From a checkpoint of a small mixture-of-experts model trained on Wikipedia: a shared expert of 192 neurons, a variant of SOAP for the experts.
Below are experts of layer 5 (counted from 0) of a mixture-of-experts language model. Rows are named router (the router's row for the expert), up (a neuron's input weights, with its number) and show model dimensions 0-191. Each number is 128 + 24 x the weight over its row's rms, rounded and kept within 0 to 255. Numbers have three digits each.
After each expert's rows: a language model's description of what the expert responds to. This comes from a sample of Wikipedia text that the model never trained on.

# expert 40
router:094094100117146111102117154118110155110163110078128128159085150100120159127123135122146148147081110119145158082114108123129109184093096131150120163141098095151139103116136136121097154127124141099082115130132123177130109149108139169113129100157111103137095176126131143105089122146168162150137101110137154099156140126141142159124118138137125122153153114143117089089130169160117166147120171130102093121083161131133164121115119124093151148115150119092161108133094140114101110120097137082114115118128123167099115102162091099110137137153112094128190115164120159119101141149113152138
up0:118122150109102095128108205114133170135141150130130158113088139156111153153144104168113138087096209121125130134098125123176130134101109112111124141166102139115148107119134177089137149173121150107124092103119124146103135085115139111147145126177134138114142164160139128133126149108161116113143094116142153118149146102130119105122098127137139116126145156139101129108149141111166130126104160183168108125097170126089155141116137096138168121109136145128101134122126132114129092127060177102088124134153132145136127071165144158141115127120099106116106134138099130121084168134127128142
up1:122083126130134135157128110121163137127120117110069103129048160169119148128127094114082109172107112115131103066147130142135159149168146116133133124123140124129140100115145147137118150141136129142121093118100097190126131125157142127172106142142123155132140133097140164122093158134134121183128145104134154119144104113123110113150098090148120134128125122118095139128174121151173136162165140113105104163136138114131106114127107172142110118148137124138134109152144148108137124214129120081111124095118159152104174144109137093172167129127129106163135129154107148175113121139157165129
up2:112094122113160172129102158140151152117107127108129117137078147123120146153133155132143115133092123111114084079190124127102122162088107139125113124150140163126166107130148219144074150104121162125142127112129140152128138136125135135173115157108133095130118144103083099102129100155102165137112109127138129121120138156117156123115118069083143135144118147172135110115185125109103103134099136109106135171103151145132148107125133130123117175156131118103184120150152151111135119139106098125121175134160148090137127115123108103123164137135124097147147139147105124106073095131109094150
up3:157132175116136125158115141113117118112105125105144163142110156157085140086092149122116125119123108119135131092114137131108139108144111128105168100104128096127126106147129163131144202087123141143106109131121156173126121122119114098120118120114130082161092179094152147113098170120134115110086131106154150157102130099159130108149120110111141125166139137164131099085134134139173105087127174112161108140063138169117141152138122122156132124114119162175143132148079065134150136141123132125111081131166118125118116131136109109131113163092113130106188135165087141128147144154136143129
up4:135102106139137125147132140109137115134130140126136155108093145110136119157095181113149094141083104143179143094115189122104098188102102160139139129148182125123138131110159170115133172083136124106124187096113128138115135107132152060048153099137125089111144163136145147128123143146129093123111136168123131128110098120113133164106125109135121110142127131129097175063138161137089134086095123129111121142074122128133156128113087178109138162135117128103151138133157131119088137143153133145127138121114147129134134117132132176110112144145137097160143133131103150136116119140149118141
up5:112174121112134141143118111118112121211136105129129134111080164172136177128134140097134134130088123081119096128154136150146135126156122127138142081151114113089147135122102152136107108143129100119140076135133122129105116144111169127095116164131136127132100135104119105136130125103144117169102096141092137129112127159083125156119172126103135157106138091140145073113156124119157143155128141155121122158088197145142107143107117117093077149110148127183157108100104091105173110121106151118075121105124112159123144110128113103104148101109136098171130126164140138145148154135136098112
up6:117145143144160107107127102114109133110148141125178126143102138158100146141151169135087093095130119171117079111114118140128155127143113113157146114114138121142082098164121133146085131129131091134092114085162149151172062105109091110130131125156136137130130160108125166131147123102159131134119166115146151124060134121090110079109110104152133138151098117083116142125149162130114120080130124137153170136168112132121153137068130147125134185133150128126132123109122102155153115131167147117097128100116130151109160109120120141107151133109136097067153104151125118134122075147112166154
up7:136148085144162120136150138104113154131130151112120102109104097160133152111116128132084109140115112139117103110139101134113135131139121138153127144133156126151111093100163087127112112165139109094107155153120136186151119091127125099117113150085129146115072091156076106121102114142164133135142163132175146143140180134154143137116099146126144163153153145156095094113111070114148125115101141150141094179118095122132164141138140095122132136160124134140135126170102188111105139149067127116123137119122128148145145121094119133150152166146126094114107133192112133151148161172157123082
Description: Hyphens in names

# expert 34
router:106153142104105100118141142105140142140093154113151119155143103125154085128135117118164128118096141135119128173148146133075120151099093060165116130090136149100134128133122106134149130161131160142122147142101131106103095113137117103082173158155104083134121112112066159159115094112170130138130117138097117165161127104120145083112111117084119156191141131131110105124123159137118137132164161131138128143125127101156122122123115126146151136148087138090144140097117160161129128108113095143167131165170113144139165119143118111094102144130125149166124143162118109152099159124189109170
up0:128111112165144122164153165132128136092113135118135132095153142120127129112126161116114098155093119086107127119135129102097099198108128136156156092124109104102125105096155119113124167133111126119082129112146131129107144099115130118093153122131117124088131093121102161134124113102131147160082092134153122117157123121130132105105148159077128136140104102130155069115143129142169159141130159128149111153119140116069113091168113159198129195134136152119097121128094168138148109104113120100161085123099106127135166120108113137125154104132131126140119150108091165143149097166167097151
up1:143115118136149111142139155098122167085140158080145117123120137155123141121109098139094111127081090087087125147165130124121114136113136096088112092075125150169133137123098109106087099150140098136115157153133114150140146072124075162139114111124163118145100128089118121163140107135158119141124130102133144141136176072121149145147120107141120124115105149141141121173147125092154103144120145162163087166116124130141142100110123114127124164129119136128139149121165163100113161106131121125078082135137141159164115145132132148106182125144168120168103178113087106155103116142156138155
up2:101115090137138150116131121103141166117169123089121113120119117163120151096118180151146111144116151096124141128173127102125144116142159112141070127109118100109099114148104117103112118093133203115139165155156145094181141113089085129143097119138121111149136132099046138154135144109141143138132133147145095108141142131128125132135136133135131129132115167148178092137083131092171149121114108148135104175140127135089108147131138134141156133137127127157159133149145155152132125128115125074135072163137100100137137137119131150053127168098147141144133118142113137160101169119103137138
up3:119142090151169143122115139137111125127107093118138169119160131109132145138145109134129098117121175135158154139119153138118158118101081077130126151125126137120136158108104165156116149096100104135117127100132144191109133070136147077092173151102136118115141128161160170162127140152158131146166119175091100158094147132145105124067119141116147129130126134111123172154105090154151132141113123151107103148149142117127116090104093085097119145147124138099117106110148087129133125149163110141153172119153149085134110129128122117117089171118110107119111112171132147107116141106187092130
up4:122120140107185122177153107154124110104096109156120107163105115122145086168103167154142118126123122156114064148163129144154110126128150136176096100088100122137125189159165154132121138152126129114093117087152153128088154105133096088107137149147105076169122159117111120180127127162117100121136143118090148135125148133117156117159119109104136169147154100095090107131139134145147084171140121115146139133112110190126118127141145124129135140121162163147119132157128149095124128155113135144212143122104125142126141129130117118127122152138146113154161105152134135105133117146158103154
up5:125138147090105155157120139133118151125096182133116104113140139101140110136089131110146127105120167088117162157115120127100109113164094123123120133131124182126110172094136143141137121153096130124128139144142124097113150078123124122124168154133086168103179155140121101167153101075116124138123126126122119094145140116131157111109178117152143158153114158148100101112130142138114179132149140151165124135104068120110099118128097163097139184136155127095154156104113132134133156114094185144161127136110111117123144086139128100118116194147135101124118110119125128105118145145163124197
up6:097128165110058151130088111153163125107097169114115149136130142154102105133147114135119097156125120168136127126124151140121112121139086118096139129114124163090140126146119127175122126132127142123100127159136124137151116083124079187131156159165162141118108140095105129120110119079148146121114140125141086118178101150118141079098124151158117151187122146171138114129134115077097143078140126138092088098129160114148148172153079113127137160137116147115111148137123121112113174129148127168145133139129147145133143129092168115156115098112141153147109131197105131150118147155122134126
up7:113126166128137090151166115123161123155084134121105136154112113145132115132135097092098129113159099147150157191127148116086080104149130119133142138138149093098095148138133126129094069126076099130158159145095157133177067130156136173117128143128091105133109152134115146139136124186140106120118138117100121167135104112096083102105135104147141127132054126113086124125154101141127084120141144177126097150130123116128133117132103103134124113146133128090126138143129155157144153161138121127143143127120074134166103152098132165143151116119091134153131122130134163129143107108093155153
Description: Table cell separators

# expert 42
router:124109156172127106112136162100114111149093112112167097172058112134134146123130092122120106151096141146140130102140132122134088131077127100143146133164102137133123145104122112093133119134132164127118090101100128155064147156182096149126102084124109129150154154111119120152116147136165138118098148117180161120134151125142125131108140108148146132117151134143172102073162150157106157139126131130114111138144130076105159154140130117112138164114156170133105126134107123162080123149072165115108133183152147126132119135157102117128102083126082113163159113127110115107102112127118135110
up0:107132099171111132112120117143126152117101171150153118133124097108117135125171104136120137150086187110103133096165090170127155129131127108137129167155157152089144131128091118120152112101094123117115166140151111138140126142134126149122141133071127099137125105155106081129131120116128147107138176167166082088096120161118141121163172161135173106187140166121113121095104102147093125111122096161140118174145134122129118157113157182125108164130137148113091135107131110133140155166080088141120148139118122104154129158117140153136087150152158098163109123146105116133114095138114122117
up1:127121143159150106102120144113098108103158116124104114166126091105131194128137146163129121137117109110109092119120076131150087152144102119072117126150129168095128134137156158148161138130134132133100126102102146161145161127153107117103133114148121103105138110127139149081117144153164155076150162155132138148115141112182141105121125101083178110126108120125148133130111147162166144125107143121186133128083111090071117089084152080128157161099137119154125185108151099140118106160085161123114114107128168102131092126120121112109118104151121135123132122134119120146094150112108137129
up2:115116085076164140160154137125121138136109150128123070185100119106110101149165112140134115125152150153133118127133139127117133118105107148092128134141154098133121132107160089083129137075113129141114114138129151156141133082096119097135134151143121090148089171129132155151117144136149109144162102139139120141154089127113087138112137183176126127174154156150114129127128122139171114123120090086139102124105141171086100124100134127101116105143121130097127088122179167119117136121145115107163152143166168106168133131126135053170112128146127107160155146144154154110111142123139095137
up3:126140138122167160109096140151133086101075140120126157123126091162140139163121118103104139137116112093126182141138141120136096177154141136175156113164157097125135126166114144095093129141126092125124140098139114151110146148130103138104111115123120138096099121140127141124174156153175091121108134134149130114186134147122143088096135103118140142144129151125107130105090136163169110074117165135133153123108146155169141170135111108128115102124098131132126113153083125127058101138093168118098088164150153135111112081100120117136113127153084131124130078092112106156131155133145113138
up4:140074142158144138145137139112122133107108129085130112153109130123106140165128151111138122151112136117114082106125145133143152125124101101122131100163133132085178125160143151086174118128147147106153095129130119215138155124150117102113105136130120100132120149068115125127109178112156123138120138136156115135101109100109100150107087112074153119124152195120132122080175152151137096130139127135133091148125145098072162098110083139131129160114116144161110152147136154155110160150105090119140117123111183112137137162117123112134086132124109100130157113120100143128103179134110132127
up5:110143218098134149122118151125159130124152063116147129143091164166121127099157104155128141138132126104096148139139134144120128123138111129111145146157157122143093166128131140141105144103127142157097142126054089089108133158145114130124123124134124101145103119148138158161122141150153108124126166125146097157180111093144137110141127130135116139135126106078133104152121152134095124162139088117102143125091154125095129099148083094121212144113118122181138136148089109146140108152079092133131141153129139104095116130145111105126154117134118133115125115148119146144178174111144119163
up6:086043095149160119126110125150194151141105105122146142132086102119102150092141083138131162123114130127099092102168089145132148149126125125151100139114124185127112091130104174132106112128138115088135159132135094157115127142140151143144154118155104171118157154146121121123132120088138129182094123114152137147162131150102144163151129103120149136142122146121081115104158098159126182140098129143135117154135115116125123140158117110119120124110128114135115125105097143107112128110080175136082117090104119121177133103107136129148116152105135145135154147178137191134121141149142103139
up7:126120167145141122115156147120110135123134054095153138151093127087146173137165097107098126158120147125132109121119123149166120106130158111126130157130122124121183103079184171092184140136111083130137140162112146141097143098136142120150115110168165140080135168117146169161143146111138125130123109120118145148115107081142134148152110091109131100125121102092149118108151087165131141116144109130116116139102137109115163126105126132107109124097140154085084128138113113134129126142139141110079144178140152154107126095103130145114101129085099105122127140156114134141085142162088176120
Description: Initials and abbreviation periods

# expert 26
router:112137111088139126151145137175134151096085119171120135128117119112143164099103102112139107140121127137152122112163095139150126146141121109155128102139141134108145133127140139138116107083135143119090102110077153168124149135167112113077099116132117097137092108150097188156088148120178105106123122158153100142160100090140084162115108142095125109143140160153090144090164136140116120121133144084147090153077126135146141137134089118104123111170164166124145116106143134106113118160114143116136138178149171101124152117115115096128086109106172087143163114146139158140135156107152136148
up2:120108156158160138121153133180148164115140123094115124149108187149107163145115098144167111096114122142103143078154113115130115147154153121126076104106117163105132144121129157138135162122121094152092090147129146115106136139170143162142100149175109122082116103115107126130177102101113132137170085094133115138205115111157121120160142132111123145119105129135142069132140092126116113108128171102111108112143154099092093104123124115094112155132132144161140128133102131113124140126115138161142091155110153126130124143099134168119112155120115111136143133131058122163103115074126113108
up3:117174101128072147120135157153108096092128133100134145137094071150139088130114130153111107090075130093146155100113129114123117112118098135122094144136160091110157119143141139168110126142076142119131130118129175101156086154155125125163145093117135136107139139161146135157179107110113147133148165124110144141108117111124149129112117145134147105124134201117101144127162109082145091072110166135099155173158147106140109113155134121090101104133104151126134134120158087153114141154111113124125103124133142144115132107129134183101125135145153124129064111131140161114120101091098115138
up4:138164136094148114183125121142150121125130130125127130121135166098139144147136064133155159132119080115129131094083099112132117115103113165133071125117112109149160140091121152169125111092133124146135140123141100107138115122173166125165100125152146148085130112114139131165136124132110101099174104144148087082162103162140114152143089132127086113136111165169147096146112132096121097101119145136098120120130156141112092119170086152124097154129125123156112120113097127098137130126118149143134138146094133149098082104119128164125122115157143109160112106170121150177079066143103127127
up5:149132176131126175153122172151156127123100135131130154125087097127123150134119127122130111126199160112092158094096159136141121155112137158145212104145123080140105108154123135157133093099184105131137102122125129123127087125131113147152102113128095148126134140154109126137150119128166108117129130128132126110133104135140106090132109107122161122131136160087125123078187108151173132143134130152168116146118135166113095158153116162114122137112130152118127100125079084118119119112089168163142107107121145084167134126132095109116169136103117150161165146143100140152128150102162157119
up6:120169129154115101096150139142167152124087154148087083110078162138144129130131110147134095089152182089127132134129124112095113125145146146108136155088133123149119084113183142146095092117152106165104148117113101102108136132149120154130132094128127139115130138117127128133097119127162090125117174146130107112117192147121154120163146108124113086152137144105120153141122121165116087170203168105141125144112117087094088121118087145109142151106096138088144111105099122145143143166151141117136089135122146077124136117145091129158134089144120125125114108116143142116093127147138106099
up7:088119126166132125085163151107102112115109092131108152118151117115184156118117123109137140161105095093138136090116092133124112113164087161148180078136162108098145132145123157132128121138105113121121089134116155138121135148129144140134141089133122131126125124167146158103110142149138136105103167136123127119079124137121092107159156084129118104103131174120103103094139112099134102080083148116126124162100069133168126118111126123106145157078137161153125142112129124113134102155096075134110150120130172111145132090159116126149131123080180082134131128137106163114107169163127128107
up8:066169115115132127115097144167162124113159110150118161090160140094181138131137143156128111092112088118120143135116112109141087167148139108157169133126145166109117141141109140120117151116138114134099162094095129108131132105134108107085096097083125102091150161154146095083121100128168141136145127159122127103163129095110131141150153138127150120204125115138117175114156123143110119114136138116085151132114090143142113129170156086147151164130134160115139108143121096117117130144093155131131122164117163111144142063101125122136132121116092108139103105143153093176143134148128170129
up9:105127107137173141153126117140156139170061098145121189095160126162189121137108121167122123158136150144127168092090146107141111102118104167112116127063132125150148161113121116089114120105104108137096164096134137078121146087123106128130122131152141126136103143158111134128140123130139107117170162132115123103147136092091100142132143141155152127110106102137104103158158144118121146095121121130131172178151153163113112127126117091116053160117135157119104123146117128155152112159127104154151130133144156123081153179139118150121089163118122114123101135172111138111111127128135129120
Description: Surname endings

# expert 52
router:139125127147114102161094122112138067101152144125107167130131123170133098129118089124054125128097148101133139150144136101130102107181104125110117138167139146124133110129107161151138126145171138117140080136100133131180096137087133127119119117123094143120117119141133127112126117120074134114111106156111191072139097125133092165152135107128140147116105138115177163160134120092171093115116109129143142155117168067120142157118151119152135118162102099148139113093108148102145102159138129124099158111109108139159084114115115118144115152103125118083108121109131118093169147127158090110
up2:141111104120149117150054150103123168134133116099143142071109135141138141133098078119105111129132131120107147170155155136140098111140091147166127183134148091101167123175144147114128127132161174139130110145131132118144164161125130168159138160112108143114113123107095132119120136092088141105117158147126166143133153116136121118126147147149170094102129126092134134150130121103138106108099152161200144145158145081115133133128153162154143097102141143158108161119111144080133113140123157128152123164155124112126108138074187129101125120091103130119126124122130132145199128116121107131
up3:124161127112159089124152134100149088094140136122152136102119168122152126133168097139136176122116104113103105151138134147135156125197145128111126091110141149137127138173168136161142106172103130146128111112134166150131104143080123153148108163087125106146136159111127140144153140163128134114183173134120133108117159125123098125108126179101109134110102152115176122157144161129134142138096122123125145142114083123127119133096105114097144124072097087129137156133122137115098099137180156129151107164151115115121116139158124074140172115154112154150131114195176136116132098129135129097
up4:153090104154141072106108166164113078101095122104167146127147097148152105119122105151071116117077098128109154154140122157144144075152111135127141073159108143090125115132126146145113137123157150126117147096121102158142098108136152095132128153128144127141168127140135104140119152128137151148141105195128138110147094084112169099138153122126124154177133137146136132165140107088135116134132137169166121126142121108091167163128121132107137115135158139137148153114114132118111172154118140113136131146106091132117179150147109108152092128117174126090152152154114130104153146140184132164
up5:095106119108138098144124169107189107153122158098146146122149134136142073124127098128174098133157161150111124154146112120141068108142155115153107124116121105186112128186134164090172141128122133095140138118131112125123095117122131144126149100106112143150070104165129100130139143126118130117108114132187130132136125138109131177133167158112120142097096156099138163180137134115135138151119107102096151130155125149135138080087139116107144173146120108143090120149121147158156119163118112129098157132145088102154129130109171154155127155125125081156142119172108115095122141146100106125
up6:136128107124100118184155174123170142117127108097115137105151128131122145152124127132104128130110123100111114177103129067175134131167148110103093104121096119111142112127153127096127121121142121151143147100128153141138176126146086151115129126118083140110118069109162074132140104140124117092126121121111174146125090144100142151143153143142120119100084139113149149118162129127145145096131121151100089166110146112118112166104142158140135147163069142092146131172087113121185156111127129123142120123160129123085122138140138120177148131105082179117096092133132095096139164127129109115
up7:149108130138114179135142099131138089111117149136161089087114158148150109158121125128105125150121137145116116153169111129136122152130143129095140173127136160102124154139136091095089148146134173110124168131144110134159156126108138110138147104138082161142073117100101100103172138134102138109085109125099130166109091118130140089154130098159130163102156142094110141116174133133122092120121122123128143151132147101123119130113098140162120097151100133175129127152090108081166146162089151098135148113166150094120102169105161099121177124123119163144158131156103104155138127131154092085
up8:087084126127126121174113071133142131144148096147136163111128126167105126131134142143115129175116141114157138162111131081138120078135129142118148101136143162101126154192112152128124108108154180164145125138128122141153153135115142106144158163116107142134113109067143130121089106099106123125105119097121134087126142142101123103160142137150150146153115119140109136114130103099141123137126096169123127129112154126182117126112150124117164134122160084120078131142163134105039121162167138114085162130138147139140095146066131145138114111118138147107114072140149130150127149105138136095
up9:086141117108170104095128162173098137099107157131137147130157147174138131155136104101143116122133114089104134151123163132168142165150146168153138128156157161105117121156113158121083141116166107125105121145115141162159141161152089117097112119097095111122138128141107104154087152124110141123164126146169170106102095134091167125142134130133130198116128208166112142124150126136137134143150098088122142150138126078128124108106169103144105117166132132096108136110124166130109145185129113093096131112137132114160108138100133156104114089117152147109105122124101100123138147124110135108
Description: Abstract event nouns

# expert 46
router:092101131117146096162131129143142106089141126136085125144123115152115097099088125153101123083090155118099110108147125105183137131131152128118129111111139151140148138116118166201138102126108138133138175132154087119160141134114146112134137113141120143151147085152138101099172097075132151080110144180129095185121082107132075131118139149085132111107105151119137126157147119106121103084157152149126136125081145118130111130143158139143114114141151070149140155130146144123158119158143124114109155117104160116098111102143104100087118144101096111077103119111115110098140117153132112124
up0:153139151152183119106140155110165105093162176138090105154073126161145129152130123162105141154156121180158132118163120137137118124105154074128117100127164142149102126149147126148102148146141173135132141129145136145146118127143130119098153132120136144171114106159139089110182121154116123137061151158142132149158104103101124081103153142092123098102136136135125144157101134138188084110132139115171114150109098105131162122143118112155135085121133138152080143081133134116111147142098105115111142088132144102099116125149147137108074159143099109114142125159142137114154133131153103117
up1:119135120148159164117147168119141119132144117128119126072168141154129140139086165134124152115124121114138113123092119155109147132137101165100145145086166098143140128167147165127172083131061114108093148141152157087150149142138138149142122142129157129147135112168144116116117155119137126137142139158128101126093146133144117150121115067084117180137125145134120129151166163150150090104113185141105112147085114119118143135133128160151144112132131117150154178159140110152119164140129146174114095117168118160134045117158141143126103148139118140069116120147144114108116158132113122113
up2:127155148115086117133113119114105109159076131137118135092134104138086109142128117169139128120096163084100151118136131163163113126133108092124177146118174121125122161164156169119108144166119113137142172128146132124135100100103137147144160131173120134112089136170143153142098122093081139156120133149136086100141133133111158062110117115076161149137100121137137127121148102094126144078106126139182157146110122108143179079116126130133112109098158117119110182120125165115162147129132147126108135129142127100109149129130109125112090163142141138125128098165120126112183119095096099136
up3:094099123131131130096114133125139117124141140168115139117136158183098079146153126130160112095129148123141080148150123125198113160130113115110153172094161147156104141153181139153175111130127134161127116090141122127142153101173142157178105137090149129164142160133140069122120154131139156134166107143132107163161081138124118128125131113127163079144111092118108132109150119107128103133162180136132118125103091138147101167091147144114145087161152114152115148106149138115110135100129159130103147113123186122111127107114134097087125141102127115124113162151102114121094113119113156140
up4:138130137104130138158153145106132092158122114133116110154112133119113096139144159136116107114122103129135120129146137118189075135169164142134124113098109118122163121141118191168104138097114140131096123144181090071124157088085171148107132180153105114142093137086135122106129100122136200134164149148131122131155106163147109103104140142137130166114144170135124131149111144114122112108173157121126098103153117156125137079128147144191158100158163103133131134114133150126142091101129163087160167123127144126082144116100125126141154136113142107103142110131109143112141108159137111153
up5:148134115134165086143128096139153108123098145120144152163082090104159128124157123143136084144102107129152179108107134170136106082147124147120111126131102111092123154097173126177148110141096150139125131120128068093112121100081151159116104122119137140089146131094149098135159136143141136123128129124170169187139119130112110149130129143125098148179088152110150101104147147133123126139128108103146084118118148141114111170150128138115144106107093119132161098142151151145143075092082145156101174128132152104102101131101097095079164103135115097102123118108111135118157122122124133138
up6:116119138148154136087142135159124102166157161137110146120114109131139074111111112133118115105164178079087120072116124124098102159114125125080138090144108143163130139095104155125130140119117063155125113154129103131154116131108150111147128120160110134125084137122101096118141143125091131140103112171121169108132132153100126137120146097137193132092169146141138137145103124147155142142171155111144121151130098136119104111147091127139137138145156095126128147104171100099180138165114129092116176111130113083175170127127139090127122125107155151111115132101133168134101116135103110177
up7:116157102127098140104149149144129149048114129113125134101156108140100073159125114098104138155156107075121122109121111114155107142142115124142118097164126120159141147153101094131135158103148110119121151135143145144120098104073105134146123101128119133113083148104115110109130119094099078109111111160137124124124110142149120127127175093080140122143134177139146143132134109111138164060111123111121140187081152129131105173082099104122120137132153097128152128149114106152171132137130123132115118113158088159111101109110077115104153144112115102108106099097143148063124145139117131114
Description: Entity-type nouns

# expert 59
router:121143128122126102117110150165114107102128118154114141140111176172139118119134116114111135137114153127135129124135136131091111082163119072159101119148123086107139130122142152125106086140158132141154063158074079103134148121115113142129177128148140114147098154131154119125154164081071121130106085188107089107151136119108116157118146111113093144107121121105105103107112075165094105078116087133138113119125129096163099137126116164130109096145146081118140141112136089132095114141090119152116151166086135118161137127131128099106097109117152131141115144101115129152131122076119143118
up0:111192129119143147160154114152145120172181101114103111125088136123133149085151099095148134137068159126122106118121132086102135127093131163154121081107172132130137111126125177100121150151148134136153117137124143121093155097110129120139087122141132119104117133084128122128122096092173162158116163141148153130152118162125101149129143084093157160116122129102128141105096084131108115098088135093106076108112153140148121103133147120147140153121128174127152170103104105134117142142163163141116151158112152144111150111118109093125145137105102125154118079092122169103106095139113148121
up1:128124119149105196126142156130133112157112119171122145122130131137128114126154161130113166109117154110142154131152160149139123176115150129127141138157101114116128107172115137150147143153125101123165109118106144089162143138119093101197083193147176139098150122099163120138109130103154090151135091089137111127114126086097073114149122123112117122123115111138141140111151077130130114130165132153128119152142173126116105086128133103147108138064096140131100171094108141143103181139098078166116150129106140126175092133115142124129126142153153120115114152105111132115110139132144135088
up2:124163082102116100122160176190133103148169112147142137152135114138144110142098119070145109113113134137117083150092094154134118110103146173112128125130128126122110129127174142093135133115110118141123114102096104140108141137125133128146165163116120089125181153124100140094110105121130134150080118144081113140142119147051132099118129073102143144086092099128135168120104116139138154123123144080111147155118143157113108113131140103119112143124155102095125155140176083100135129136122162112130153151125131113107098135116104094131097153119144137150149161158155084111137065114118125124
up3:118108145145128123160157165134112124088119156123107134098099157142136093136107109132122111144091146122148118118135116117130122142146113101092128085165139179094149109124108205129138118097112150169139106129078131137149114136129137141134133072100120129086160088155163160147122180101095126095170151191160102103109141095116147138142136113128104170093099109123137094145170113128124119075103116143147139161094098119140128115156104116103058161154136103120134116110146117099161132105146130138127087125136161131116123098108134110121123126112091157138159120108135142124132124135092099152
up4:117148119129129180127110119169166089111119109164119136134056132117087154176116107100106107107160092140167083114105142139108085116163124120143110107165136122126123165113171129116146103140159133119138116106130114122116133129123119100096119118147104129118105170137149143120139159128117114154101110133108097148140104170147113140157130144120119134110099149092102148115145092145137120181105105152109129129112139094139147164137123180136139112110178102119082154138118123112127190085128130154152127124085129181121128123144129086111141154142142124130135113160085103136126109118101124046
up5:120194146152076137142138099160120131107130121119164101129087113147085104132115119113102136128114140115107144159105077122114136074123130122149143141118142173089112077162159154111157145066132140103104067142121075120093109105117108131170150155108106122116084100097114142149141137126126115145096097135147129125120153143110137132112149118122132149137100106138126121106134147125095124094149133128140118121133110103110126165091132133113129160160173107132134148153164164130076138162105179114123154133084176129171177130093145121129156132122160139107121133114151122102145110131144111167
up6:113084095137155113112123086131101103107104136134108152147111135128120123092130120137131109161134145114140127126144142142114105062167129125098144124102156180087103080094143123145121088140121167152139137104110165125148146172144117108125138177096136096110149143163115088122162154081131100134119148156113153108177084103137131108129154167114110107120104117120154123108135138156068108078169143107123131108175121078136173149128160122137119111094114110125115117143142141144111128103113146131079135178122119155089155127140116115110135159117107072175127142114135144119146154139124123137
up7:128138144099102138135136154145082134137128150116145168098080163128152109096129162147161105138114159107134151145182148167128146107139089114168134126127152128104106142104136121148120101135138141117174116104119152133104117114172139137126165134110148138167140119096140130125159130094126097124118124129185133125130133119140093117102144090125103106124086148139140129107104122148076121135151080091134101077092073082147204091094124144109101165133099120168130132152123119109154143108137123121166125146172147087124107116105127122096145104092163118140094159100134109123115107120107096141
Description: Place and institution names

# expert 45
router:100115137123091127144128139135141109103149087135104147107147114140141118144115069151083103121110151084151144153124106113172117113125160130122112154108172103114193095133140140185121082132139149149100153139129098102154133124104169119118110117150108152110100100158124099118135116080114128137135134134114133125130064123141101175156131100116112130111080119129147105108126134107113103079099118139136140139122134138157139110113176135185142120157153099131140115100120139134128131146130128153144142098083151103143178117135114165091074153145183135091134081128103121123131153131161100155
up2:107130150102127095137108101125151136097137129160148114144118089117150130158148053105121110152111125133092142145147123133183118121095171115151127128110121132119108072112130136140172087158126128098122168126151130162135105120100103130087142118112122128061146107153085133163147126093096109141161126121112128155095149137098090126125149143150118117135088130125180084121121160096112140126095169118114135147138131096141112114106143122102152153110119137136116115155113133149131124126085107134139167124092114088095136081111151129126091144121120075107115085136123127141163066089139145093
up3:127103140142153118093111146109134122150116125153154125143147109090131153125095091151126108122125124101124152133111090152132105125100092145120157153141120103138127106123150118142128080135143126114118117131120182127135114104108129149101106104087139182099143138117060112109147122113190186141098141127163124126193108122098171163145139105106092113138134097170153094140115103118150127106125133165140127146108129128136159096131136121078133149191162106099161119151143180123138114103115111149132098108133111092166087142123129178160127123141141090149121116120143111144119176132150088154
up4:080098138114159108120088152101096158131099150169121134151144112114141160130126138121150142095147142143140150094122144155153147126107080143144149133102081133179146142080130110112087118130115093143106106102117080178110140116107120117083079113116096115140093115099115134102141151125112115163136129139130091183126145095085111158120183102125161111105132127108132088103114111121122108153128120152122141137096122119123147106127144149101155196138113114126170112134122173121109114119132146087185149102080112131129155124153121122116126152116120126145130112179153094137143119172157136143
up5:116076064144127114149154179150179108151088113137112145126140158067149053098132101122093106139136167095112152126111148129155194119141130157130106141110133124134129149119171123154168135136108138096119171117130106107149153124147131139127125127140171158166096157146154153147156141106102129127084110115150098122118102131118089173123128117124116108110131143131173130104116106111116161160157129087125126126127123153155131120154152124160138129092117134123135130134121163156133075136119125125129146149113124093164142118110073125129153153127157077131099094115148094096110127128133153136
up6:155134114121127109107113118128093139094117130166147122147116137086107141114090137144137117097104144126177157110183138119161135135133109095146149139141116120123138143128166074138121037133108141111146141095116171147108149106131145116152125123124165151120107100137150144120126114037119121095121139116117129134159086090124131134120139138103101125119114136097105128122169094171143142109126156141127150179124125151118154136131154158124119057173113155131121085093113091122139142112127136110154129151156135127127090068154134126108102125097149084142148128115133131157136089157132113098
up7:147145118159105142126131141125113136106148156110147130079182178158110173134123147124123132131163101118131123129137074064159151118099145140164103103102163108156160099136161108141155139135144202123104127148108118171121144108109090174108148127108124116116096171154113168142156123074131146110110147136154136149115142113097113130089137121135105162117127144123088154102090153116148127078091104140161129124103133090116109105107171132132144169117105150127100129112154139095160131152110118137111084121125154117117174108144088130156105147137130111118148137108148086127125143118125105109
up8:112124084162127120114139139133133128107096066137153126124127115152178111131111062160109127123126157125084137150171133162108121114154163057108154143113159098145123129153132154145139143140103174119099132129097111105115114117103181114126129110161107167125066143157084155126174120110098113152152109130147131122153068152164144155154152135121137135115117138144157120120142097099131140126130130134134138158140145094137115149138127102137176132094144097139165136100095115135147137121077103147112123106114134093113179127114118155142128136121144137103140137084109162126146070140160145123
up9:146116130152165138152101153118179081097156113125106105147137081132135145160148120161126087091128111101129103117104140132141146185120137138138116117094143130160127145169136119167125151087139139121103152160164113095138163104136187114142101150152112121128117091173128108120098132143133138096163149170125161083111135127137129148159131125139146168144105134142131128096142166117103134120134121125129168145111084161116128126136150145160135141148130076127145146163097118173141091124134134098137099140140141124137146123177108173129090109139168134104110080159130105116186161160161124146
Description: Titled event nouns